config.toml
n_layer = 11
d_model = 192
n_experts = 128
experts_per_token = 8
d_expert = 64
d_shared_expert = 0
activation = "swiglu"
moe_layers = [1, 2, 3, 4, 5, 6, 7, 8, 9, 10]
router_score = "sigmoid"
normalize_top_k = false
routed_scale = 0.707
balance_loss = 0.000549
balance_bias = true
n_groups = 4
groups_per_token = 3
init_std_router = 0.0158
lr_router = 0.00348
vocab_size = 8192
norm = "rmsnorm"
norm_eps = 1e-06
tie_embeddings = true
optimizer = "muon_hyperball"
lr = 0.00662
beta1 = 0.95
grad_clip = 2.0
batch_tokens = [65536, 131072]
seq_len = 2048
train_tokens = 907400000
steps = 9367
dataset = "wikipedia_en"
Below are experts of layer 6 (counted from 0) of a mixture-of-experts language model. Rows are named gate (a neuron's input weights, with its number), up (a neuron's input weights, with its number), down (a neuron's output weights, with its number) and show model dimensions 0-95. Each number is 128 + 24 x the weight over its row's rms, rounded and kept within 0 to 255. Numbers have three digits each.
Before each expert's rows: a language model's description of what the expert responds to. This comes from a sample of Wikipedia text that the model never trained on.

# expert 42
Infobox field labels. Dashes and field names at line starts in infoboxes and taxoboxes: Preceded, Location, Genus, Publisher, Died, followed by colons.
gate7:066169113136111101110130132144141122117129116137105150153059103142134089111125155133127126144109143130139131128135087087173114091137120129179094135135128123135123132125142120116141070159135126118182125124156122164131136128153139124131127134127130220068135131116106181126143128131129122152
up7:088169163118121116117134170074100107132147102136139144115137105129126137128125121127118120102126136105144122160141146078127130123140127135119133118147160067180122125126132124128136125195111157166089128127120129116244168151112120140118118129132184120157137128133110138127171155114125077163
down7:111095124099151132145145133113078102151166133107136121153136158134130127140094121148146182146125130102128145101129114114128127131148113155136124130121120109116125135111112129118106156128129106190134110128112047114114126129080145114199124133169133105135101114130067108134128119130105122192

# expert 3
Name-final word pieces. Middle and final pieces of proper names, especially surnames and places, such as -ington, -wood, -ley, -ton, -bury.
gate0:163148090135121073168231168115130179079110168163110147141125156127141126172127135115057132138128112139124126145116125161105154112076116127070164093113133054123120116134128092137142119178133130168138139097116139119115101135118166145121177130128128131132123136137162140129116128172183188065
up0:198141150061154128115206115127102132139131103103120100127109099130124070128144139101135129098124144122156110153122123097144092115171129152140110125128131154149127120153131119133146121148119100119108133112130122144162126131107132103100144129072163133117154126103113155174137128130128126108
down0:185135155125120147115133143221099127093158089145134141138124136181136124099142141105094114156145129129145120132145132096122129123105148131147116127086117127137149117132114142119126124167110120099113097115113119111105136088129108134140155120150154071120148108113149137153094171114127129114

# expert 27
Capital-letter abbreviations. Uppercase letters and pieces inside acronyms, codes and country abbreviations, such as USA, COPD, SIGAR, KOR, GPS IIF.
gate0:086132133117131099120127142089136137110109144126108069109131156148167112127139086124119041103123129106113122129146096140123127128136101099140140097126149128056147123141123132121067162157086087138164135162132158100126081170120126134110130132144134151119126095096110115120101180132131129124
up0:131112127145129115157104145113146139129104132127129144133113098155131137135093140136134113127121188146138133134154113127134099060144126093127088127186110137142123116138141118120124101115115095092152118149124077098084106133140087036126128155135120131126117130131127124135110122124164102134
down0:127129085120165103155132117112120176133133130100106125125179125122120109156102153144124106089102111131133129144121151122131122121223116128122139107131122127114117113105080113131114159096138088109154157131099136106132154127115107104125130139065165115131116109127135125099134151124139130143

# expert 12
Determiners after prepositions. Determiners and pronoun-like words after prepositions or verbs in expository text: the, this, these, its, whose, each, various.
gate2:103125120133128123179103125153147128129138130133131072132127131205119131138102129121152195117132102125091138123093193165139195119138103087075116082129126108152063133149153130133130163132118119140121122103115118122130123146097105130127166175135126143132133117117105125146128131158129155131
up2:051113116123185124175121128141099173151121105127106133134093152134125100122127128128123129125098137149121124123137142127140143135155162073134113105137127129125123125126120097120129125116126165097112131125087136123073150172116140125143125156128141106126144142121128099177125104127109168119
down2:091097122077099120199125109122166135145131108154136115154100119128128125134126094148106135116103129141132133101130098094097167128139148100077127116122121138165137122175116104079149148131066123132149165109161169128127125140139094129137168123115126157124185136087109159119166135121127159143

# expert 40
Table cells. Cells and pipe separators in wiki tables of results, votes, awards and races, such as | Won |, 0.00%, Report, ISBN.
gate2:130197150075158112133133124139151141194132122106108131091125109162128149139141126133187114104137112122104170120128128135143124133142121116092100123168109119120136119128093110131055105123176134109108118118127144100142136126132133108124137129132130120153145110133140123150130111101124124191
up2:147109130081111129169163132135126128127126175141135129145117124116123139089131120109157107126149135132088130123111120130125140126137119116133127136134161130151118136119184068130119113059125167072153148129127038115150092131125080116091110114149119128108127124103144180155129061108124123141
down2:119111129131112132055115112122123178146131123162074162129110080133148172104120129127118120128129160130129106115153156073144073092129139141154140099119082108143153099077157177114127136109145073117193162127141111136113129124072120130103169090124115151154117097142157132119118125144142138139

# expert 28
Quotations and titles. Opening quote marks and the first words inside quoted speech or song and work titles, such as "I, don't, You.
gate0:122151139113137170146157140125118133167146107110204046070130155172163121110122139125117170121137136134125149123122118132102172130106171121126084095136131125139112137072105105172118155154138124153173117135163121130137135124108108149111180076083148119140127111142126117124156141095162137129
up0:156135128122130061113118129131165126175123161090126126130125121161144128121126132080127104128137102098154134124132089122128080170151161130139116145130163145122134162128068119128135129139105111156125129119175142124140102133163174133083137152131133129152128134126100160097168117154145150138
down0:105127159128129129128133107121115141100126130100177127122128088126135149109109128116150080138107127088146128131120107163123099132128132058129137150126152116121168163126142137160135116129087122075161153110154135123110126075130110132107185136136098104179128092129161157128124152130119128082

# expert 8
Copulas and auxiliaries. Forms of be and other auxiliaries and adverbs after a subject or verb, such as was, is, been, also, -ly.
gate7:095131142134126076128129121133100128126117137084088111124136080095124130102140147129136130095094130129136112158129100192073127131131155173131127164098114154148157138131087133117129176125105157130148119121128197143130127044156134146097118104116093101128117062123131130145141114120135110102
up7:138139114058063131121137098082133094119144107124125135104076110164124145118185120116160128050082125122126111125150119111137114125128112120140108164117145122099164146130125129127149130128111128166108117135130090124147134100126134111098128101140098127116129124119120123128172096130124125126
down7:137092134133123113092143109128088123119151182087134072112161150134118135128148123141166144136113129126145153175154122120144123158136103118125133117173149111124167166055106126110164136130144123127121102125148180133126148128137169126127124140133080117157133112129161141103173134122174134074

# expert 57
Word-initial lowercase pieces. Opening one or two letters of lowercase words after and, to, or commas, such as t in taped, ant in antimony, dist.
gate7:089122138132130149125108104083126116119128176137126098146078144153130138114134147112112147127104121186100112107176126128149181150128120102119134133105170122132132082132164106169154123081165114112158128126153195160109104128127113133129070129110125129129097132110128139156145128147085099153
up7:129081191121135129104099120130160088122115133159116153128111130125098193111153136146141150172150123119164143104134131124119120129184132128142181106125129137134150086136126112189127104128119114121174122147117158086126102153160121109135136132130105127134128136134124128165138131127180129176
down7:112165136129116112146186126087126106142132120124123132155143128117086166076149125132133120093140120109123119121140147153153148107139158133170101142125155060105147136153112111113155125120126135129157095147132114122137128163108133124101132130102128109114135130117121114104144125141147129110

# expert 17
Quoted text and possessives. Words right after an opening quote or apostrophe in reviews and song or album discussion, plus possessive 's and contractions like 'm, 't.
gate24:071209133156128107134112136155184122124134139105160190135086148134120112111116183139117135122179128113131143149128119128116128136102130137127101122112134131115162138134118142109119140126116118205123126149115180107130135111129129105140101109122141186175128114124168158111183147122127126127
up24:140127113132132108128114127148123131133070108140173097151093155106130119145167194129133166135131169137126130157171110110134166170100163136128129122156105115110121135118089133135118130140126131131133027130135084129125119096143100143116134092095087128106119131148145143156084128086120107134
down24:128113212132169113172148128154118109108138122145131168117143114125141133053120089123118125111129127119140089085148128129086159100134147127132147139082133120144142049140145138146154163118115110180101118114097126120112172124075088135120145141146107118089176114125137139081183133090129130123

# expert 34
Infobox field labels. Field names, dashes, colons and line breaks in infobox key–value lists, such as Location, Coordinates, Headquarters, Elevation, Genus.
gate2:146128164136129144136135133139147133054128142148126125103129119162086098139118112164138127099145175122126119060132143122104142158111105079143178149132134140101097106128115105102142127130124132182146137168126116128162125142117132135132079164128136111154132106123145090136121140097126218129
up2:165134091126115117122121082118115128160097115108152130129104152116123132144126097115143127130174120102076128126139177127143079143126130115121128161116112131125130128117157112106163136138137126161127184069110121162094117133150133099091209114134128120116143107159057114094141166133131130083
down2:137129107135122129130136106135136118164131124121113170082123127152117111120133129152133131123100133178133127128117110133153128114134137137160145113131172192128105111142133128121121132122110108129092123093126141104145136091131064122106130096129126096100107147110199151114141128146147154144

# expert 49
Auxiliaries and copulas. Verbs was, is, had, been, be, became and words just after them, like a, as, served, went.
gate2:141141122145131147106111135132110103070133157151087108171151130089131159133148112168117146153119132131127130084118183081111140130135130123130121110128156124127132182114107126089100111130118130114142137130075141085118162130101115118137124154193105142113132157123071136157140170121118132193
up2:127112096147117126111117132143139131132127118136118106128128145127118081124137163156120134154147078120120092102153166152133117126120103124156134162143127179123106148136158135126135145118185125119103157128177152173170077112162097132135133131127137149121073151134096115146130060143069135110
down2:129086121138146114117124101133142135138138118108114141097116131081132078149137108139130183132127129112114155098117146129122139140163155132105128121128075127121121112134090132155097096136082152189108137126124126135225130132166167117116128132131129128154142152132132160136142179139144134111

# expert 39
Vowel-consonant inner syllables. Inner word pieces like as, ac, is, us, oc after an opening consonant, as in gymnasium, satisfied, Jerusalem, internacional.
gate1:059125168132135163136129125131132148129126128127183128125124134086120152118141138135144103118199110117133103133136124185171123144117097128109132125123079130126138125122146149164142123140110147178085134151171056084132090111092145095155105131150124114108128130126130091109129109115131110133
up1:171130128146119158155130146128132175132127102128128131137127097081142119124118138155129129129135125133137109039105115106134133118103120138134140139129155144121194119157079120130157137141126129100126046136114128234123098098130128127065094084121112148138140102151124132176157182094126075113
down1:136118146178116115155172118081133075161106098100036121140115107144159131136139148133129115112172113128082111162109134116119121139134130137130180134137130128129101126170135121156114135152173174151151125126125129133104129113141097075137129155135133143122131104111140097134180094141139126127

# expert 60
Alternatives and technical specs. "or", "any", "each", "every", modals, and word pieces in vehicle, engine or aircraft specifications: "twin-plug or", Chevrolet, submar-ine.
gate7:124132103122131101187158132139125130130108132105125028113130134120126120129130113131102135086128155105145138110110088123126122150119099098093133092132134114153132133109194127130139120140097131130122103159096129128150161152128074090127084061133122174114129116128128094129139156133154115126
up7:100112127115156102128108134136124177125115188120098122123157126134099130113127122125175123114127115217144141129130144128153116142126111160157123117130088143161142153133121147125158123143073146133127127139129124118154114123154125140074122128122175128129145142149132094079122136132114138124
down7:127128145130128132124125159126143184120106100120073106146104121121144114124082095125162117120134098129103120134139116129122075130118124126096120098146137168126108086087111134141130127053097164136140135138132153096150142117125118116109144140136132132116152136120127115203083143157130135141

# expert 24
Modifiers and word endings. Adjectives, quantifiers, "of" and verb or adjective suffixes inside descriptive prose: large, more, significant, "pattern of", find-ing, trigg-ered.
gate1:097118125143109135121134100092134147132174113127146115120118098120129127144100108153134124100112159131158154137125127137152126131138137151120150073138129132096183091097117160162133153180130148140165109191114122127129119130125136176133129129110121141110121139175120118125131121098139094157
up1:125134123124129101132081131196043105097106113129108113139128132113129120127118086159119207122133126134151165098131117137144112122177136114126177123157122107132106123177153143078149151141098130129098117127132154128130130166120167142149132134106139133133142127080121146137166126127074112104
down1:093096127101120128115130127115127135131172188164169150132136122117131124115129149163127127124127138114134139156175136127159078129107098125130130112154134138129156067136161122192133132130078167104136119151133118132139083115125139144129121133085070154128117192217120140126131124107150128115

# expert 50
Word-initial fragments. First pieces of longer words split into parts, such as comp, app, head, list, def, and mid-word pieces like Puz-z-le.
gate0:101119124130108107101089127117147065134115107129121120117131122161134046124141092126110159123110106127143134130142144137154116097124161129164123077170136103138103109132147119072138115153089086116093095118132142179127146107055137103168122133123108150112150122112126100125117128139142119132
up0:145139116156116119131138115118157137120131103128142107123111125168129143157174132136155120131121137137122093107126133157129151116125151080152097127076081142143124133164083123100114121110125110146122139138117127131128139161124145153117151127141124133120143120150162077122152155171108127081
down0:123116172124074098153128145122125125123140135068118135162080131123160128126124170181111137119149126138143078145166144104131068121193134133123127173150143132111143126141154101142143117144183133144126089129115103120123128129145109104110126183139152159128074154095132116121131108117129132161